From a checkpoint of a small mixture-of-experts model trained on Wikipedia.
Size: 11 layers, width 256, 27.5M parameters.
Below are experts of layer 4 (counted from 0) of a mixture-of-experts language model. Rows are named router (the router's row for the expert), gate (a neuron's input weights, with its number), up (a neuron's input weights, with its number) and show model dimensions 0-127. Each number is 500 + 50 x the weight over its row's rms, rounded and kept within 0 to 999. Numbers have three digits each.
After each expert's rows: "gets" lists some tokens that make up at least twice as much of what it gets as of all text; "comes after" lists some tokens at least twice as common just before its tokens as in all text. This comes from a sample of Wikipedia text that the model never trained on. Tokens count by the router's weight.

# expert 30
router:465545508542412577507498550520502496444438516511509430611525470574500483562480532508523472437466498538497475356525459514537503562567510499460547559607486560509546561493495461540491533428416420415491459382525582401488516529511482426579415476535559459515554460421459560484495536544467497537432444492535445516525572531561522574627419499498450524510427443546555552471560512542458539473546
gate0:557422447515501514567501529485545536453616439454482432506484441489515527499489492484450457509472502486504463522510581524465616563504468554456575489474512468541543492522548419394572518526471527442499557503449455601550476483501481460476530489427536563427489488473557648552438530479456520485502395544502458611564477493542472396478478500533417568535417552501563593495464489489538555534499
up0:569542417427486434487494400512481486563474516503479592549567548539527490545490517474374480569381447539510528476426473503491481440602429496470543535543542502517501493595532482571492463513614462516465536460539484503460624478466416506579552508439532494488489403532457505492475518438581447560485522423469453558414582496434466552588456477475435506495454440464552464408435507473555504546454
gate1:496479483583450554503479427548398526544500548464546546450485452483505415426460416511505477497506552596447473464528500531562556423513427407492578571521511517529485584426412495569484481504456490502523541585579496538453452539514570466546558525480460543493510482384570439488496489436465373517438386485443551503417542524506486581535445507508538509578510523548572580462640527479520525531525
up1:568582495507496548383471485407555508460449546480509490494450540483502458486543662455407492438513541503510452503475488537531451521398486441538589469556618499453568512507499491423489518448454515546506375481450474489630489396522536420398542453526504503568515592495495543444502535469491484482465506456578460437470439465511476484529542507474499517504507593549465520556482530476495434519475
gate2:590479515506423447507522473522505500584498480514541476484485489417480395443530563543453504451442519489513432548432487474563570503507437613586525534449469537507513537648577453401423442485539421481550574513571384414506595494491493457433501471588459426549531559463418540494515511550560331478525426475525515510539518467427542517499433559536472518442589523473466520458517546497419527545468
up2:497497556489492504525410496369503500475564445572472525561437487481535544605548421514523543499514456532533593479565534447512615447484533424578422509490548507586481468382380434584495525459441466440414417455481530555469443528524518449521496572545597514466531514592549554542503456501549586497500577480508406540443541565556485510440527470520562481509512463501539553556523554475532512507509
gate3:396462517536509431598511500487465475484504406515520561529504447532508481498545513503519579448520476453494630552447464555560508529510460484398485534403521586516376535518506524500450579527544507457459525445493439441526483540444534508503436460459480467498544514554522459468509608419461640431566478528469506516465557545531546452451467477493491410523543509468542469552622546499451557539505
up3:410429493485536523562566528525382457479410470458517567503533519414573469589530508556478504511488497569456564499471573515553491377471523434476466537494499582509461508485488582467448543562518489458420422559518481434445474515477535513529445452486466444537516547492447411436461525471489594494502377537576461544542496479577530500468414544504490507487614508531570479512592566483509511509477
gate4:522594508556522479415485427508458458510596475466538477529511534524502474541519471500538490455499545488495511454455576507507499395471470392528398533553425462533500507550581465485497530519455492539509561413522496472490525452500491460508393595485523537563449483445464479412421463530505490498478387451383444518558516527388435461547379557466468542514490532480563514521407522579504447440523
up4:483582384457576521445426510521528489543524497509515524489604410498500520484553498423534427433466515555467580507451528533528435420390449475415439595460534461519471501484453534468467421509461557472484458461491476408488490509484487457482554461502534435552511501416441581362453521590461545506486483514405493481508529544479530457535423510345452512554502522537548439505467471537523483470544
gets: "was ", "is ", "he ", "were ", "He ", "also "
comes after: ", ", ". ", "he ", "He ", "It ", "which "

# expert 24
router:474540497590454390411490651550485465560530493600570566592451463530544479563483550510559498421481428472526437439475484512585489575471498463463544480522422524484552480477518481548543527505467482534442482472497491528504591482420484512489426409538550499555464469531483566482588549534459553502398515491518540471493517502547523463579412492491511457466433510478457536543549446438476500498505
gate0:432599459464492461513513495516507549577563485457507489537456500448522451506454504512554444523491500447482493492548543413552407480510457435372597480477527419394532455465392454527485460471470533527488545510493463521526527468430438565523575436426443452603517562481479594636509537464564507459498509533516540416481496529474465564465533563477462587498422520468460455508514522538493469499477
up0:541428488530446621533451467472460475537441437485463513442436528519470490520534453468436477506518556524547574523483497526472570559432513473526476532414535491570418560521584561510499515451534525533530447517497493479480418470543522425518567473535524495413506506439485330444473475517493556492506463459583376559535492526453510459556502412529508530541541431530533496552502502477503555509632
gate1:503527557587501456487498512488545478410515442473458545614399500520403545511448430544579414487508519571571487552454500531479520530508443423498471405567541474492453468545461498457517454471433491503488486598422520633487472548495468533592489455530507517474491414477534545457499555477582460562486461495485568561514614482550461460502536510437553521444440514421464490500508433482475611504569
up1:538441518450510595483504473506447501555501483501474409440495506571592450439581492512495514572492516501406484524487514543484426442441472572499587487565475437554484489512516469552502416521492502511517504360636459434536401478542466463343462574544511469502491551463536481502533465614561477507475457540509407460469426525428509479455506450506528546426623470523492466466510545494549448542401
gate2:462528508630616491436489465420522403483585499540602504567439533501416438548457533445460437487526433487544494572520463483515470440489466389487558547474495515578499592569463508493448517476549555514522520528497532538545517458549470431504513487543446483566558445546518525460536534645483481494476600366466508470430502461529489475570417529482512471420464557554462594517500456576505465449503
up2:543521538512441496442527530437586554479492503567438479466549454460395426444427452542584574484405460501533513475511489575489523505543535501482416459504520487501504496432563481559518567476490505488502426481461482553506413526495531563476411623469551556412477457444370530626504478492504513529517483469582532499458466560439523547454531511476494482529518415494503458425451439522548472608425
gate3:455487592534418549500616530555495461482464493533531487549526489516585502521425491507457485475511584528522508450524505499497492535521491480521609496615553442476445600511436471494558506593525479394541516480511406448412491457555405480480533494504533539467481614597566524575531524557469498495482555506532657530530464597468449475472477543498556434449486531459458578598467510501443597495503
up3:487502449425480491441456574553577451472501503487461484397514517502528550439553472618517547475465459467506500515513502416466593627531514542531447518479494515499443502467557480414501490391490444511486500469578530575520603576503605518462533584587530467493520489453503461477468408503530489513595469465481426482502623430539444490459540434456527604479513542559562525464533525501508440495553
gate4:442459477488496402495515496438433488578558423539549413609529585567566470522394512433551444439571450558499527485486494413543407459452448429480533475471541495460427427458460423565571466484399517450455526608508499568495489490462580467493375376459500485472488454574519512465530525520462416472500540582460538528470530557467475504433555430419535512462560473480595488455513477474495525551560
up4:425560528531483543579614508591551499408449603517463531426469474454401484479524474554480524525457483481537543456431481503445544553548584559510466459529537536545543575508487560454523525472557484476517485475417460465489489494571489480540577658488552555511549566408498437500500481479496552580523516299464473495537424433467543452612450618465485538595457472410471520541473445564515451450414
gets: "201", "200", "202", "199", "197", "198"
comes after: "in ", "(", "- ", ", ", "In ", "–"

# expert 4
router:525539532566375489537541515483415476540601488522492579557431485487532507566564564495513487496435570514397345405453478513499410531489506468414593504512483514576631500527441482531429561457421492520471472493628530465514533494497575448497451515518516515490469540499528545454496458573450572589427482449421447453522445534537464453539396520545469546535422493516516525515527498504523492522586
gate0:428527429499539458498440490476572553529414478537484587460445499540499509408544537596449447450504461592560527429540496556501516475578429428473486496409539431455527529554461530484453591534532518587487458512632633431519569563498570532531466540410516492444522455564532581495521437534479460509514393441550519428572464576515456453534488510526418516455543476487435493511461518475460563539491
up0:456475509517500555385560461418490456508577572528502566554448500540438530568568469432645542503454491552483509501504599475466495510528479522452544550463494419501570552539498566480552526394454511577495387534461500487517496527520586514531524469500520539489505647401513513551444579506564685590552533506547453511477489573451511527452539427536516499482481549478531482483537465444559507496542
gate1:493507498477446527498457584410509536471511499576494537546608492491504567523454422502498516515538650548511615524516486490569627449427488536445572470492470475432516471403519558545551516433576530486472582479520479509438487553542531495487486455449462513500597420420503400528478473539483533512461546433476406539537458524533466499506503464580421502487542547474516502445542547476531514534532
up1:477505524503432506514493562382473486423481524525482542523581456510558573497504467447494553570510562604478537513549466512513584473400484518480572463448499456431522586487508497543547553414518514444522475584537503500473459525601489470477497487472490544442476449552553468440515528517388545469499417464558406546494464556515547451536450407553395501515499522448462550470500597466527556477506
gate2:446590547486425548503415532413500560536587471513575569512387386453466501479458524526461452451466486594478426407527502474437506553430463430446491543496511446447537524569488472491497520555582563566464512546540441554501473469430497461568471498411513467553480506486512442479501545561487526474471411462496608473510479547553504531516479516476467534432581576574474521503472569463575496507530
up2:444647569473399484499506460413585597567518492483552542488471395569451509452464526527513490498460471607502362398499526448484515518488474457538508516567472477483540482511530472424495493470554544492511479494618384568468426395459440542517432487433438548544539498552572494425530519554560481514538442488560570516497440557566520557533495424449447501525568542508503492499482601511507517582481
gate3:461546453499477552490442501507473573431533407455515463471468503601450517561481346558529496475455585522445419488422598527523490468465528430498529568504531461588522477472424470520519485418508476499559444446487483490555462516601429430502649493397512470492432543487457647575497498527541393475384491449501506531419559507623433487574406571408505444539530504494473609473464537517470512562464
up3:484565570534491521522583503440538520466489456571573505443493521372621513431509537557545497544545483542412446578485474480571504564462565495478474411494476536456523451533452536474553451577570580410511498579546430571442550504518585508504470477572536451494511461523459563475467467399526508555510613542530510537627458528466597461492510473512484559529550465479504450518429483463497511525464
gate4:565451502468448481474577468581495512504503436474506497468603543467503445545550560526475506526501534388493503536477590485527598604498507502480507460472524467525348534548594457560477442640505475441447435567495500448459632372545455534576408490509429587496503494522500499526494512535521469479426538543528604449514534492442565481399526540583508508503543536461506477493513458492451479549473
up4:439473562429511544472559486563539559469436420489450552576457422485547579524550470477439467456539518447478580542510520465525476443434492528415435539478513463468473544577406469415515524582521493510495461504507497417480601365539507572534394470451509642466519553496434548597527511530515487548438580592456463473374504487428531451504525543523518536531452543555535520577476440491432546443547
gets: "0 ", "1 ", "2 ", "3 ", "5 ", "4 "
comes after: "| ", ".", "–", "201", "200", "202"

# expert 27
router:537467504513439550494528518483519496480569572531556495596400485477540449557443491485566368471421467498470483460458501498491485595553494482398567392519456503608602575507431566568539548449424460487492500518478471535479548503484533443506412458542553445549486530544488573489514478487420485473464487413525466511574530522513489528560465484605463479397536532516531535454552480523383534474478
gate0:677559513493469484514565516515530528564548476524462439537409468501488464473411498494495453488446433507468567489553342588532450490518557541474561573495379474515475440536433514451548440478491544555497502479595518517520417556442517481494431569434505426469544504525452486491465470484452577492464552442538485450494509595493524590472468529608566483480529559497534535518459443394521512523492
up0:475545501550484610511418426473511542635510438420500526500560466457508485442479537426476523536438507547524523396489558501475556540494454489481466504450463537403436491481554545498527573497491469517376504535356425501546610481428419509490539428500458529563439489535482529529529557531596443495534473499513474469511509415522495522538580417353486548479498487485573434481483490492480512448460
gate1:519450518580452549550500543517440565454502493607497540518464556550532530438533482559514425528458554464485473423528513515522493548506470459463513417484503471596569558466488545420483616469481467491427560555527529531543390579488544538505470504571546437468486457503513446449525494519511530442565498590455508513509457464405461548578488480489532445463616474555389566412446451514454417520453
up1:538518559538462575506455570490450496570473460523467600480506500551490629467522456514506469539488461452490551537488538533559476479490547452453429558534500497478574515615464517479514551412527445529379551495482546576514416608524491558514535464548608436469496539496477468404493435508555524506571510437500504472391466494460436505528510539535512460489475421483583563463406529520391420472528
gate2:496430521579510519536489536446449639544480561503541510422480595475566558555475467467589440437496485471539550467479473605461466523504486425592439427509556456450520592600604459584570508471452486416463482574511500550485403451546522479515430484515555523539483474512455547527491533510543577415516454546474384503486593552503476464450443529631544521495499434517550570507525496457437537480491
up2:523486553539555471439486496467531586494530510564531527490445507523550521524441504448623414512547499605428476475442538508543470546444527482562496462544556481433540601631506577549539510509470530483359508478536464469432395361475557512450484603494563506518465455450505461594445443564578557414450485522462458502521536567509477456483457473573587505499559486490574566540593528495477502466496
gate3:489467518477547622500511493512521500469475509493576555494470454531452491434496519524432454494450487480361577474484436429471604555476506520463578417460487638445496551477447504588469430455455412454412439539473508481537564513552460478509474532469523570433443548447556440474564497570489417484435502484448503469477513554605516535594496475522493473473604446558566499536530555446511426589481
up3:469562521525393477501521430450529500576560424537404519475520536492398506570467510509523618555556512540555453543503525416461494398605557547574479535511467457468452504496527452409547446562497499474578448485510484562520413402506502619535491554480418523464519473591433443536423479546529554467539545537511484459459515497506483482418494531511503466594437466476461530441467527518534497463525
gate4:492512504463467553515509526502423513493434461561524462666479525464517511429378500476501440524471474477405502445528437550475482443518467547410437391501617519548455494551434485558531493539391476477518552455438444526503558562459513498542408463495542499494479486515465464457476479480571432494525506411510522508545575498476581534483506593515530548406459545527444458588450544486449520564483
up4:458523531519641520411516517478494524473516599471438562502491566552484495539520567436505502496560463430382526453429442541575552532486473552578506488496483468505525488440488499606521534547456466529466437523554480532500584398534497495538500436438515464484569572462524599493486464554458504507431527523505496534522453427621475447512428548488536548471481475540542510541641484501529526448471
gets: "- ", "\n\n", "United ", "American ", "World ", "National "
comes after: "\n", "the ", "=", "United ", ")", "an "

# expert 14
router:465534558448432412498479547548509472475563470471565542551455537495605473509550458515505555479447413472557405444527561487528369504521519508451591552526495572567590527507547495560543581463516427561433515475511507501508537580486491542602508477505490495513446504563485552475528446535417485600475440501482479456461562447503520513523442435474458469499439485497493534441492504459512478497477
gate0:479483497387440490488471505517538447486391547569555502530552524488545520511447472419608490334471372496470491548481498536552430489440658445468521565542499499521530462494541560509461482440444467487465493407462487561482601583510538512543537505481549578492576467429497460447576487511516543500479489496400448424548562431475533566518472543529471453572472486527502530518424604412544489488433
up0:534470536426455522468473516546525451479439512549535496515553524528542522488499454320636479367464334535433463540541474562553407525490636465459524549570478484505529497496504522489476476440453520488485504408458489549458586532537496473584508480479571539481535464466484501409554510484512482527497504484437499391551540472452466547534379459500493426548464458502520544539424598406540504449447
gate1:450525479465515486585456525431510467604553471539590504451491546562557430478502431567485555395465510533474509563487550471417441483452483604525487486499460500452474540524596484486377518538594549610480530468535603498602524543536594497510522490517438522546414498401425539527527471574532518504591517482482438502425491521419518501553477468473464498534493564482436497321421407432521477521504
up1:354399459458498571591492491439537474561501519486491534458471540539542448535554514476523515449479386534509498548494576500420451437452515566556576471433467413494422568453538500539443538549559505582486460423597586555561529488526548513539494526548503489472438520376507525455427363545572473469537462523472491521456436522472556536543393499461484471499425528496504527385440393485434532511486
gate2:477497515387497573613584401507481512458470576558431517555372475481591495478494554462521482476530501565476509513523462549407488528505531517446482509489520515553421497522593403523516476537492525600533490411466451457435468470574485561520512484486551639499475572537425466500547489463525477478523515555534527503536509414591487484539417539507477424506569555515449572602595491482526587436489
up2:545539510400512544540489454549467599471492602482440503520430494457484391557531507368510460538373400530490592517545515575503474604430525471468515503523532454566444519569573454513484537546506519555457502456546366523474509433482476465571515470466537610442468544471459431548511565452512422512554542557588495653484434426507488472486458472490464525424568524470423568514522506473560503537509
gate3:528415469516497432472455502577548499498554507502538442487543404516380431570524439481515565513558551467431386458553546549548452486520530478498500584550398474500444467453518437482531456543484441548449473609456483497443461478432567565493424465440441429500500462417541519380552518501522549383478541445543492481478483563498465444493521476473397547549474591602496406539463422465484449504493
up3:496518468433485537471539523489459547475487485519454576474408565497608548507581548569455482548467398560556530635507575420484500447423493462487543442462561462460502605572517564504522533448443523537569567556548507470567552503542484416544582490536468576501427503632451519582398535469454438495465530492432532544521511437518459483507509562516494492438543536424458487482536534535538577499516
gate4:563501418508538542506542607443422444462617398407543563530523478500576553576530496553473595556601439441512394470560469547523412434626502530572599540496531460451457523475552443618527479459486519481421412537568466509453525555526485491474482505436487468461456512528498527499497500473473546558475524474405438504451548523537471550504477532588497422480417515474527506515501392519449442529493
up4:479536525521421440507400463536468457524401483586469480528513525476426473462423492450502410468489505544549542588476522443563598533448452395439451478467525477549531475469482548473475485588554496549538569491501479530487435480433450441475524405514478427443470542436514496498543455475571504504596492502623523473494475535480537428458512474432521518526581452532487448393532498434545566433624
gets: "0", "9", "8", ",", "5", "7"
comes after: "| ", ",", "(", ".", "–", "; "

# expert 0
router:545545523492447530498555480433496479536555480519514564619487492533562470499466535484532509401397393470509484486481488571449549552554478452447512551596468526526605529494508448535574502498380478512532498487514591469505512591516459467587507418478488507498515458484444466500490534504495533505469492507429550418446541511570529504538474462562450460486410537551511499528460549463446413505448
gate0:546581409481528540545520468453426456438507551424581458508493510527442458481474551532507505487452481447492520570488380420540457540446386429363576504418525489539534467529572476554478486507522551566462503480467480456498480422457563551603617443401438499544549442477512529455532515525459449498604545608402490511524517546530525459513466437572530496523566447538499501501438462471486518467505
up0:460535518516522492524460538468527525534432421497552495472411442465530472486538449498473526486511521591487564440497486469506484541572510555505477421431548459622502510556394550501574485689521471499562476433467560507515634465464473414604449433455549549370582480429460509512535526484511536513422466508556450501524483489405526490576511578530479529528468518530456530452445519464547530543485
gate1:506537492517472571553533481462478590486536530514555550515542458533511526517483444557507502490432395471495582444525460494505447568602515486485526597525494575607575593495562468482519561483469536470500493509590555515475481514390501508575517453466451532579498417581468527509507581440492485519548539427513515468502468466558482514484463477498531537457504484536509546423509503539562351492484
up1:441554506480409492515506466453529563525409469475490518542527469458463594533563507515503480423477596551496492403519516518506465529500535478527451615437467521516566607529401454526461468501488451465502531548513440516494473449509495498571627462460549539481510522483483492481454563588539495565545503479563488475460480448536520520553390497457512405505502503571453545447418488550499440499530
gate2:437388500449518472537461492470532498519492437415457534532475407522523538527452483472594558433492553523582428480475425478462555462515555543384481494440533541502537458532571541494375588524552555505479501437448550501524521489435505481442466451421479504552461451478438615540528596463509564587445421444533527535559506498572517498496504544522523514536451454483587593515419541497458622504484
up2:555570558578445486486548522523549469543533512486541528423600528529592384464563494561456485471516431459515474449442557417503513569533436490566561533476479447489506580516432460499511363455593484469414559559449455469509586468601477526483537563586544516472555640471497506462499429456544441450508506462440499460515583477491501409434422451522498542404588341576394426517545455416419449409504
gate3:559410453470444603485490378502628521473371495512553522440523499501505481504504518482445457408489347455541495503405551509514532528476611530487477472560483548534493518477537519562412557436532496415432565500427478434462546472526486454502456531503560442535410574507429491454510512508550517531497493548448567546416463476558538557432532500467502423517555435493465471489608519481534455584487
up3:457504497504537435498479592499439568561579540497533458597434470468479469474473494521566512533454635508508455500540497528495463487464462491507515541414537542428489585565447464428610427572491466602507523449536541516507412509404427490492600459550501528466507420524615559513574566505497448504476535489538527429508462518520454425498511447531563545446395546515539557489465471513462475410513
gate4:563463503498389609392506483497342513464543460501452460595470532547639481571501550521430555611566498593478504487535485496461521516519538520488488530500474621507517557599542400490468526543536520490579463505505485354499507407526463493622521608519549488476473478485551531535508522533543467375561463427521487447461502485548589500569608515487477443510508432486487578581548497483501470587460
up4:524471538473477564412488496521458494545492528442521417468532477467582474537562530454472443519359441496474558489451565507498463503441521526399385538401525555529482435533487465489457586527566554508549585523492449423428488502571502450604482468555557442440497445414533540519577515567477459498408547536504540397519575511537554457502570543474437497505519570462568477568492549512537484504405
gets: "| ", "= ", "== ", "=== ", ": ", "om"
comes after: "\n", " ", "\n\n", ") ", "1 ", "2 "

# expert 13
router:558508488555428529411496550583461490459490529502479526620470572494449460573495530521516480438458450491573518503426597560540487564569454506443543528548454548565465487461468489525495557473417469486455501519564529438469459508547537442481426467571494523489424448567521435469548445499480498492470542534472493444486444524551571395510390421519390471562432472534557559478519500529421474566566
gate0:535575547331423513498482484498461491515407527534453473454478524450529467628496478494510505417483523525503582605485402502475476488527442554510468493467536445514520502446435525500511489585496499559464526491491492490425444532571471544583438464511455518515413559505427446521479471374542556564508511505425453568568399495499446354544532485547552459533399541445424460536526486378490503499510
up0:480553564399467632526432540599439471547433513573497567357510545497473455463526415489490445434403619521505479532475510476457503444478566470531487472520604461505508522477524503442549491540493443544476490523509475472477532567491500514452470501520433508479447524510525488411529498439481561445428525503459463458560442525537526465508519511524538446539415384544589507553480513419571539501575
gate1:517443436540532463428434553530440487480539621527543628467519533556496500538469523494477500545452436502485476534322549526499537503517452483439491532584424455480427451469534508515461497504459393516541577456532410460498480563599499471488403451481520504545439456524487485517544591467547442588374541541403407586484485480484540473492437546499479501544469453485443585548478441500455442408572
up1:430567606534474532518415557448560495562467437458445450482483472499563530477532490511505513431470589500492460415577559479438525567529575528558535545480528575491541575459453495556525569481536589467517476434482530600495506483364658470482525538481530502453523533534519490563449457583481631428593543450507608379498504519418486529527531522490565495479465538501562491459441544460537527520527
gate2:468492458542536497385560505509510489409533512512466535412467542512592530599547461454530502599549496507488496472527445525543466500516530525484498466489501496433497467513502511519465514444506550423474426543494553525612501506573479552415431380571481504529482450456524475450450452553512497470449486439464430488445499412422519426541475513438495566482439482393468479442536483518450460578533
up2:584564536588367490496551536450570489381511512522540479451580570473491530589674542457529470485516478546501468474524480495435414500519534543446542489426489522537479555432455516577451541501534517459524495578483603528451474538527445565491482547509568459413507586431537543480531465474528477527507519497444446516539457499531605455515381471534482590438499461576460414546469458436551496619535
gate3:530551555554515549461607437474469503422491526554483584410432567458495460513424478507523418499534535605457484551505520489586489503442419514506586484495547536523617563505527460492442614512513548414493504568491550499518470458526492446532493519495434474463515382532530464497478565484471443516444480465459560442422487486385488517483440471534496531480417533527440457470490450415458502496504
up3:526458485489584471423485423590446500514462542513525518462495564480522472542398495528500385510533574536424420661467480548555504436491481472454532579481529551510515548510527503489471588550514481393478505546392550473454577466553444454549485428482534603484488484558493433544523574545519444543480484515458603504457424579393545481477434404545482477549484525567523394475538569444458503510493
gate4:458431453538535496495595422541416475505491536571459637426488490477551482540514418462502464405425494503431588459458508528515466438534438520583528547507398471451555437519547542503469489526549452521462451432439498481526478582622462390563503488496400554481464492469474451518570431564440546470537510562573482512557510600531532488543505506533485567582408477545434621510662488443503519468577
up4:425417435509526367529484413584504442516597517495539476559487543517540488553469496556484511539386476498346512451409470523455514416533455542485430528526453463425475518564432462475527479499481439513504550458492463461532549593585469472507507460562440508539526480420588509542588460450403445443465490506500437493571514477429456455549422528470439553436455413485520528482569488428491471450453
gets: "- ", "to ", "for ", "– ", "==", "==="
comes after: "\n", "\n\n", "\n  ", "United ", ") ", "3 "

# expert 28
router:520536537552510542513485529424398524519535489508503462563453471513552470642501548566473544448453484500455459467440523465553456520521540481481453573563538516471549554491515467445501584473476419573470537477518511547546527504416462478522453421591550484551433500539533621449444488532476539480495498495500463477523478563517479466566488516499443568496436446455514576343456467520451528477420
gate0:494522558529491549428485457485478518509520425487544592511520400488546498560391505542463594461446580433418416535497571427608431470530485489484485524461512529458567503441499426448510545483499488486490505478459490446553475495466529452425531449534516420508483435521582491468468505484489526442471436418599490502611573503511427509492557475550503531420487469549435488437538415459461464547532
up0:496459501392506446524508445435509521491371531591506452499460446447490581591489472526547556445493483605496583558448487509469461451586410419506579520501535524574510456548493527521530477408498458520462474579591384465589564541418515581400608525550524460502483573516480418459498496567473457407535571436505525559503477438530453468464499511494459517539475482452486561449478545540459457575514
gate1:512529412489522470505488458478500457574464525505526411492448509538519538553500494583455591383498503532484537524451637553462505546429518474528484449494500474346589444429515548491532503469546487537407468514486490505457490522564462474428388511542460446465479491555521467453527502457512500514518418443525440561547536410448562501531565486442522559506540561480461479428366518456498489514522
up1:486518626395447490503472547467504516429553488494494514454531512423520457451446524468473503495560541457471427489524496510409501471573498526440474548582476501520525494472523505446477477539486434470546502505501452499449628560440373477579548453467411533471569493448502480545552450415454479586486488497579547462479578504569447529666517489594533510592504429479453519475531557422565528433515
gate2:541486534428541483494417524489499462529561525520491499493432562495468436454362468494634475529451526426533524589546493425459501544445439557591545490626451462588534482510412425440587548549474457583499569504476523535467466451533387490531512519516527577456556535511497480512503465555466443520516573576531465511513549506432549493484458536573470466481532488472458543537514481478574618471529
up2:395406507467449449534516514476479490514529469563510548548581498558535506513413495498518557425502449521490468475546465497383492571436445559484461543492557414431475536550420562491400471462467566493439491552477426447433497527571574565521507466506562467598510467507413513533462417417588483519452510475512483401446504500457508474467493484515555573522520529447417482420460492433577509460443
gate3:425511516602466619574513539504526489516560505522505548472462495572480514526530453569566495495540513544563473493496465454518500426552499546470524554499520530474439457518524471431489579454491392512477510528635524600527432538471491456458464440448409498542495514586637545449533487513567426460423388501534512588556582570528473523548491459504465471521451468597557546565505504469487540433511
up3:499565481431447493417441518472406504481461547566522584542557532391504482544439511517457527476487525459558530428500487592382522487547489506541474487481474425569442493425443482501338491516476487543481460441457469522482516488532491524483475541472435397573500475458537631575482501512450549468534454452521454414598475483497534535465510445462465526465525585500492574454423469519488385564500
gate4:506459464592440491495522514428474561439453425449421473525485443542489509527473454570494529576588483573571429420529460423585508566597523525484496556480531474435511585558556532509468483528505553527417546480475465620530543458525531498426458537524457416532436417415496603517532575588512547564449464496463557533548533504577482449472433452464517499477487473520558497465318530389428503537493
up4:493569521562541509433467507475467445582616581530487541509493449483528447440523397469453494472548484576427544525482428471578453505449473599419432511554469434503467566401480431449490510503488458521484491452469480562430521587459501457473480510502533500482533435436483466493516445554448614488489556375509490394470331557507470544511437555517520543508454504471474553521540542609525584436564
gets: "–", "a ", "-", "first ", "th ", ","
comes after: "the ", "1", "3", "2", "6", "4"

# expert 20
router:490532480511453485480566603474593592514531389572535514567427445442453423593492518507594539466475479512428494511460542544435448581514522462392535490514484545515564459488524457475555551442476496532452569463537442429403584495505529461562410426487547522511447501481521533386578534602460508580483487517478447514448492568512478551495502484454511457453455526519480505590483515557506510539450
gate0:431523506471490563563376455422484547655585496510467510569571511477505536535564522427447524544578507497420392455396466539519493559559552567565478513525512476555528412549486520441498518472448506498496521484558479471487541522622536553544438528552439546419414512491433507508480503558514457557455513485565514475578565518568564510591509472508425498516625434539510524514549497554541526617507
up0:476603514558543512469560515547600447335490529480503538549455522511511492506531544553523440438449480534532576540562583462561523434428466506442560480479431480535504489489466571503485516563517524566490439493441491501533454473390497450488499527502598444549478462577509497465509477477477496462483499536417464558474441589461460455437551458605547546470388598500505512525429498485416411432424
gate1:397404467454451547500521581489464461602529513547518471445401471574430515591484540492520500587435435509565433479483628496449391408428536517532469454514470505467554494516517489500520523455465539504417539499503499442510519548437578496517474447558514562539479376543522508539533479554508509516512507533531499395423512562496410483470483553506537440513613497571424446545505563501458501527461
up1:388411460476485488485530577496523466573535551542494472419382457542468551524471512483534513586485421516554485447550555451434465456373489511527493459509481558442603577502524494481508482461483524472403556523450497483486515570436583488518468440541516541536473357552486540466614480515411529527540496570499538386492471546484424494417458578549553454445549455534431448557491565512450510527490
gate2:504503483512500505523520485511530509586425468560479497439452506550384477524519430492431482446539479504461405545431456537438633476558587512454458449576393533465556475592540508474504568563499542547537494483481470483549553460429540548538605496575493471439447572478518461382497542465502539489446615511493548554553584524485434574579507480458512469540598475449511507499423429517555487535544
up2:536485460415443499520498500551550500400538426420463516465498411583513528487528485502534456466417531465518573476482442507439509543497468569587529498524578470457465360472562527553454384510452423479481457548524486516452564559506512464481475381412540470592531423600479544574489413539386428506443458494515412408450492486441515514513443548507480504469501456489440407533514523460464538523495
gate3:501497399531444443523543552452496547536631468517584531472506580519548489437517499604493481541527541467517517583480565551529446565555451456500494513424510465479538521488453619547531479511476501526482617511477534559493541499445424435619545589422563596409533534470449523492526511421455535526628494503430528579475499461549461457471544515416612485542493492572506694499521577456484560459542
up3:528483547484520544525477474463514487576454578449587501510465426506505499530559456442508537524566501457469540485486535507499414471596551522512482499521541475487462517614587395494463527590527493416455441491510557534480435505563615586414458416504502489573440474521473467504505506584537539433501475435555429452450542501498513428574482478535447613449596405462477442410480466514562509622479
gate4:562509457460490505470450474427532432521541499517372431507496518460462471519439536481552454505486522540419512478460471455507525509608577484449540468545456549451527381429483500580489507443519461453508458522497469598524475482444483449511569594459463530546501564393504472527560487507551537499572499579501511510501503491538427504472485513526419475519535443547421556496487490418551511508421
up4:499528512516541473487492436394550433547531545552394459483483522499465508472437588379530593529489530526521499458533428491569533466548545501424562491567551515460507443487468524621498532443480423493467423511535442610430444508442494471605488642421511585524482579446465494449603402504587538540529548528489511519511547491501397540479471502451394452466543400493451526458529516413515487452432
gets: ".", " ", ":", "+", "−", "á"
comes after: "| ", "0", "1", "2", "3"